Experts of a small language model: 13 layers, 20 empty slots to pick.
Below are experts of layer 10 (counted from 0) of a mixture-of-experts language model. Rows are named router (the router's row for the expert), gate (a neuron's input weights, with its number), up (a neuron's input weights, with its number) and show model dimensions 0-255. Each number is 200 + 20 x the weight over its row's rms, rounded and kept within 0 to 999.
Before each expert's rows: a language model's description of what the expert responds to; "comes after" lists some tokens at least twice as common just before its tokens as in all text. This comes from a sample of Wikipedia text that the model never trained on. Tokens count by the router's weight.

# expert 46
It responds to: Paragraph breaks, == heading markers and infobox field labels that start new sections, such as ===Accolades, - Born:, - Country:.
comes after: "\n\n", "\n", ".", " Preceded", " |", "-"
router,191,205,154,193,201,178,186,225,181,217,162,227,213,201,189,174,181,207,203,181,183,178,206,199,179,207,186,177,192,206,202,233,202,154,167,202,202,217,218,202,213,177,205,230,216,249,176,215,176,218,180,200,215,233,206,210,193,211,201,207,175,201,147,178,208,177,212,176,209,184,205,207,234,211,185,230,236,187,219,198,229,219,235,187,218,160,213,219,207,195,209,198,216,202,181,245,183,233,192,184,187,209,217,204,219,163,162,185,218,245,224,196,181,191,214,183,219,187,203,154,193,212,189,169,208,180,205,210,202,200,171,197,182,207,179,191,182,196,216,190,207,199,184,173,210,209,207,203,208,181,188,221,189,196,203,223,212,210,178,172,175,197,214,180,248,193,179,190,228,183,174,204,183,212,205,211,220,219,213,191,224,170,220,191,195,220,229,183,198,171,160,191,181,241,220,179,185,171,190,170,214,213,192,222,228,171,194,173,220,165,175,186,205,203,209,223,204,212,234,220,199,201,217,196,214,180,214,197,208,183,153,220,183,207,205,197,169,189,219,229,237,143,223,186,197,205,212,181,192,216,188,220,209,202,188,193
gate1,205,196,200,192,203,193,222,176,215,233,175,181,223,228,219,155,215,217,194,206,204,154,192,198,167,212,198,211,230,246,214,184,214,201,154,202,191,191,181,210,221,210,210,178,229,229,211,205,193,202,161,184,213,207,208,184,196,218,191,195,206,171,191,188,222,160,215,260,188,212,195,194,229,177,222,199,232,201,193,220,175,228,168,231,224,219,209,191,211,187,180,201,177,218,184,233,188,210,220,168,218,183,225,215,193,211,215,197,214,190,212,187,187,196,206,204,196,185,222,195,242,228,201,181,196,190,196,168,175,202,189,186,191,212,165,185,191,211,199,184,181,218,212,186,199,180,202,207,200,191,181,242,191,199,205,191,217,239,188,232,187,177,182,205,187,248,177,175,186,197,173,198,182,189,208,223,232,182,220,168,212,215,216,195,203,194,211,182,195,191,228,218,170,198,235,212,188,225,197,186,200,193,209,200,206,200,158,156,182,206,212,204,196,187,224,198,178,208,224,182,178,194,184,213,199,193,188,143,203,207,134,199,188,210,194,204,181,229,230,223,216,222,185,173,218,251,210,221,188,210,180,238,210,233,201,203
up1,174,173,179,209,191,209,190,160,149,167,190,188,175,207,226,206,220,196,169,247,212,172,207,231,192,177,204,206,204,212,188,203,188,214,198,176,215,220,219,222,201,199,205,201,179,233,193,236,231,183,224,208,224,189,225,191,202,184,216,191,202,200,216,180,229,207,190,217,160,195,183,172,178,202,202,233,195,195,189,205,201,191,199,178,188,203,206,215,201,201,231,196,202,228,191,202,228,223,198,149,184,209,177,194,205,164,177,221,199,201,193,191,200,204,204,204,169,198,231,195,222,201,196,191,202,199,194,201,183,244,196,187,220,192,220,203,215,240,227,202,197,190,242,182,189,210,216,191,190,184,178,185,189,223,197,177,218,192,222,191,177,208,182,196,254,237,156,184,211,208,159,201,181,207,200,217,148,215,182,184,215,190,199,162,216,194,210,200,189,191,182,193,199,208,204,180,211,207,205,219,213,185,244,240,211,250,168,244,229,175,183,176,187,169,200,172,226,206,207,211,184,200,215,191,174,226,198,196,208,205,213,199,175,169,216,182,166,227,218,175,177,166,194,149,187,190,212,208,200,174,206,236,225,198,214,205

# expert 31
It responds to: Counts and measurements in prose and tables, digits and number words like two, several, many, such as 10 mi, 5,000, 28 wins.
comes after: " | ", " ", ": ", ", ", ") | ", " ("
router,199,197,194,204,178,156,196,221,179,200,196,221,208,155,222,166,198,211,184,191,209,178,208,171,163,220,209,176,202,227,201,210,204,160,169,211,175,209,197,191,201,201,204,218,193,217,160,195,212,197,198,214,223,222,184,213,178,218,217,209,196,214,193,193,225,204,208,193,170,176,223,188,195,219,190,191,217,184,178,177,210,211,209,218,190,193,178,235,172,146,207,188,238,217,184,216,189,227,209,201,198,212,209,238,225,202,174,188,228,257,232,214,203,188,202,229,223,165,231,156,169,191,179,198,159,198,213,194,164,179,214,205,207,169,192,185,218,187,212,177,194,201,193,157,177,230,210,172,203,181,209,212,201,182,218,211,213,162,220,199,209,197,195,197,201,184,179,213,206,159,175,222,249,204,197,199,205,204,224,226,225,195,231,180,214,241,230,182,176,180,207,197,220,234,224,173,206,211,197,177,225,234,200,204,180,178,188,198,211,175,187,203,173,190,205,214,198,216,214,189,208,190,216,203,217,184,214,176,198,153,183,206,177,180,203,201,206,212,175,238,231,191,197,207,216,180,169,184,176,210,166,220,218,193,203,227
gate1,197,222,195,180,210,195,221,199,213,209,194,215,220,181,211,214,172,201,194,199,178,223,211,197,191,205,228,251,186,208,199,243,182,213,163,211,221,234,197,219,210,190,194,207,240,210,183,183,233,196,171,206,189,166,184,158,224,204,224,178,199,192,170,200,209,202,181,195,234,145,197,175,224,221,218,204,186,222,204,197,187,176,243,192,190,208,199,185,160,160,228,202,193,236,198,188,167,194,184,173,191,196,214,195,221,197,219,214,164,155,176,190,182,210,166,171,202,201,219,194,170,199,222,234,197,189,209,206,222,218,207,204,223,229,186,202,222,225,199,215,194,195,179,221,195,166,199,215,224,181,185,194,198,220,167,215,184,223,209,207,203,200,217,221,207,230,240,182,179,187,168,198,235,217,211,207,204,183,181,195,200,194,145,216,201,187,218,172,203,188,189,189,189,193,209,233,210,226,201,184,182,188,197,202,202,203,213,157,194,218,200,196,209,194,217,193,175,208,216,192,228,182,196,175,202,223,191,193,207,253,184,178,187,170,233,181,182,220,187,195,187,175,206,248,176,193,183,208,156,209,245,211,213,173,211,187
up1,198,209,213,162,219,244,189,180,201,229,206,212,214,168,212,199,192,169,215,209,211,204,196,218,216,181,213,218,189,198,183,203,190,168,173,197,191,234,202,240,201,201,204,196,196,189,216,208,168,219,187,185,215,247,191,192,199,214,177,170,186,168,210,195,202,237,216,213,153,174,215,204,203,192,165,182,186,177,211,215,243,193,217,167,170,199,230,193,157,153,186,208,226,224,209,229,191,194,215,197,206,218,224,224,227,173,205,205,194,183,214,198,223,208,147,212,197,209,219,195,205,197,202,174,180,183,210,190,224,189,212,216,191,224,188,209,231,205,199,203,181,182,231,170,210,212,217,193,197,184,182,192,145,199,229,213,178,174,221,196,179,182,220,194,195,212,193,184,196,208,162,217,170,198,189,202,235,226,224,179,191,186,207,198,208,192,201,209,204,241,222,228,206,189,144,172,198,221,192,203,172,191,191,183,170,171,209,174,186,179,233,201,249,217,200,196,189,197,214,217,196,222,203,210,245,209,240,167,174,224,163,183,198,199,208,207,231,191,180,196,194,181,234,198,201,191,225,188,199,193,206,224,221,216,182,211

# expert 36
It responds to: Second letter or short piece right after a capital starting a name or word, as in V-o-jvodina, E-d-ward, O-d-ense, Mad, Jim.
comes after: " V", " N", " M", " E", " v", " R"
router,202,202,174,209,197,200,143,207,172,225,201,227,208,172,186,198,179,210,199,179,178,180,222,207,191,215,216,184,206,206,193,183,227,206,196,227,188,220,221,217,229,173,203,209,203,189,177,222,201,206,166,193,214,196,227,203,206,204,210,206,213,215,207,186,224,182,179,189,188,202,239,177,209,234,167,244,193,177,184,174,228,191,202,229,216,201,215,201,192,190,245,193,189,219,208,206,174,236,245,186,182,225,215,211,195,182,185,160,219,239,206,203,209,202,205,194,214,219,229,181,177,251,178,181,173,210,218,207,200,182,204,212,210,174,195,187,246,203,216,208,230,186,205,195,191,240,180,154,202,190,219,216,200,170,255,201,190,194,192,184,172,180,212,213,226,192,197,201,222,162,163,219,192,196,215,209,212,227,187,176,240,190,218,216,219,207,204,191,166,216,206,200,202,213,201,149,210,185,231,168,186,230,191,243,198,167,174,171,209,198,179,219,195,212,239,221,208,217,204,189,224,176,204,252,202,205,214,176,183,192,165,214,185,212,178,206,166,182,197,194,207,169,218,204,211,195,191,207,196,202,211,222,214,208,183,201
gate0,178,177,213,198,202,183,160,209,191,194,210,200,191,178,196,201,198,224,231,220,163,165,212,192,222,191,184,202,204,191,193,172,186,233,212,218,170,180,217,190,192,196,221,232,182,208,208,172,220,199,227,185,217,179,205,225,208,193,180,217,183,202,231,171,197,194,207,234,192,169,235,189,188,199,175,208,145,175,204,189,189,184,226,179,215,220,232,187,208,166,158,201,195,205,217,201,202,189,195,221,176,206,192,182,189,186,158,195,176,217,180,147,192,226,191,170,239,197,177,200,200,180,190,186,212,211,194,199,184,200,200,204,200,198,194,237,231,221,222,212,204,207,233,202,218,190,202,169,191,173,195,171,198,232,237,155,205,178,192,186,181,173,217,200,233,228,211,202,223,199,212,193,207,166,191,222,201,169,230,221,224,181,179,196,243,199,207,159,163,227,226,184,209,216,228,160,191,192,171,196,217,171,176,248,207,197,221,203,210,182,198,207,198,211,188,200,161,217,183,213,201,208,232,205,202,199,192,203,166,189,194,174,197,186,196,214,180,215,218,200,155,173,199,196,235,213,190,214,193,182,213,197,213,188,221,157
up0,195,197,202,203,171,217,188,187,171,231,215,186,191,144,212,190,197,220,221,193,182,200,170,170,185,201,188,239,227,221,197,181,230,205,191,220,212,167,189,219,205,207,218,193,199,162,194,159,194,193,198,189,203,163,203,199,205,189,209,208,188,204,220,188,172,189,163,223,189,192,199,198,229,211,197,190,209,162,177,188,243,215,207,199,216,227,201,206,171,181,175,176,168,235,233,176,217,193,220,192,173,176,221,174,210,150,210,196,216,217,181,184,196,220,173,188,240,193,200,234,190,197,197,189,177,202,187,173,186,220,229,168,207,213,201,228,195,202,241,235,217,216,235,215,202,206,224,216,173,191,234,190,216,220,201,204,185,178,179,198,186,193,210,194,221,206,230,200,194,167,197,220,239,219,195,184,222,191,208,219,203,206,194,193,207,210,194,219,196,198,182,214,204,235,185,156,172,205,201,210,213,200,183,213,193,186,200,195,199,221,184,211,206,222,213,223,188,234,199,220,215,205,183,175,263,183,223,201,208,197,201,165,230,163,200,211,185,224,189,210,200,151,226,154,186,177,199,207,199,232,198,175,241,182,174,193

# expert 2
It responds to: First digit of a four-digit year, mostly 1 or 2 as in 1969 and 2006, plus match-minute numbers like 19' in football scorer lists.
comes after: " ", ", ", " (", " in ", ": ", " | "
router,196,223,211,195,177,185,174,182,201,210,200,229,190,176,203,148,222,232,135,204,204,196,217,169,201,225,198,176,191,187,182,217,197,177,207,203,186,193,210,182,216,209,205,190,182,223,184,207,214,188,171,197,227,252,190,200,184,239,203,232,205,184,187,193,222,177,207,200,182,169,187,187,183,212,166,230,215,173,197,193,212,201,199,190,195,180,216,249,195,175,198,190,222,228,182,198,193,235,193,206,195,210,174,216,218,195,199,160,233,244,198,211,193,200,181,216,224,173,187,165,184,192,182,161,158,188,214,215,179,173,192,180,195,174,182,202,217,188,203,185,222,169,171,201,184,214,218,158,185,191,193,202,178,201,226,213,231,183,220,208,193,198,218,208,204,188,193,230,205,207,175,240,210,211,220,207,232,234,233,231,205,192,238,157,216,251,222,186,180,197,167,193,219,236,202,174,200,201,201,187,215,227,194,227,190,169,190,189,212,181,174,208,190,202,223,209,198,214,201,189,219,204,246,236,192,213,211,203,210,183,173,205,170,212,225,202,190,172,204,228,210,198,211,191,198,167,192,190,181,180,194,199,214,218,190,213
gate1,184,204,196,155,227,178,205,203,192,161,187,215,220,212,217,207,182,186,220,158,229,208,204,195,206,252,204,173,202,178,212,203,199,219,181,215,204,170,171,214,204,180,209,212,177,209,209,200,187,188,194,204,187,204,217,206,188,181,203,199,195,194,204,222,167,213,205,230,192,237,198,215,221,193,214,191,224,202,211,202,178,192,205,158,183,191,175,171,197,169,204,194,163,181,173,193,198,208,231,219,215,227,183,231,178,214,216,218,192,240,194,214,170,177,153,175,200,209,199,162,218,189,201,219,186,190,163,207,184,153,243,178,220,218,205,209,170,225,202,200,213,219,179,182,193,236,226,169,209,210,179,177,184,197,208,214,201,156,197,224,187,178,204,200,207,177,193,247,240,240,203,219,200,222,200,174,212,241,180,214,213,214,210,174,198,208,212,225,156,167,177,215,191,194,198,215,200,226,184,210,230,239,181,203,189,169,191,185,213,201,171,198,221,205,204,207,181,224,198,232,216,199,213,178,204,185,196,198,184,155,192,210,231,186,217,204,217,228,195,218,248,210,202,157,190,203,198,200,182,220,169,194,197,206,182,202
up1,194,177,190,216,178,222,211,187,227,205,184,177,196,200,201,236,196,209,198,212,213,205,198,205,231,169,222,236,225,207,202,188,176,192,252,217,166,177,223,200,206,197,205,156,190,191,199,169,174,212,231,187,174,244,221,217,184,202,196,182,189,182,180,205,202,187,170,161,185,204,203,214,219,217,199,248,197,192,192,184,203,208,204,174,204,209,210,219,218,232,235,209,223,238,230,174,190,175,189,179,237,196,219,175,206,206,163,200,215,173,218,163,209,201,217,236,175,188,214,191,177,191,235,199,243,213,222,216,231,217,211,194,191,189,207,210,210,210,215,234,209,179,172,188,218,208,191,206,218,228,207,176,182,207,214,203,209,210,197,227,199,192,192,203,229,219,175,174,228,182,213,200,162,217,199,200,207,208,201,216,207,166,216,196,181,149,219,224,246,193,188,221,167,211,196,184,209,161,211,172,237,206,217,197,183,213,202,200,191,235,200,196,183,177,198,165,175,183,203,215,196,191,215,170,184,178,201,207,197,159,189,210,177,225,201,173,181,165,163,175,176,179,216,228,219,195,184,213,214,231,191,220,207,218,197,211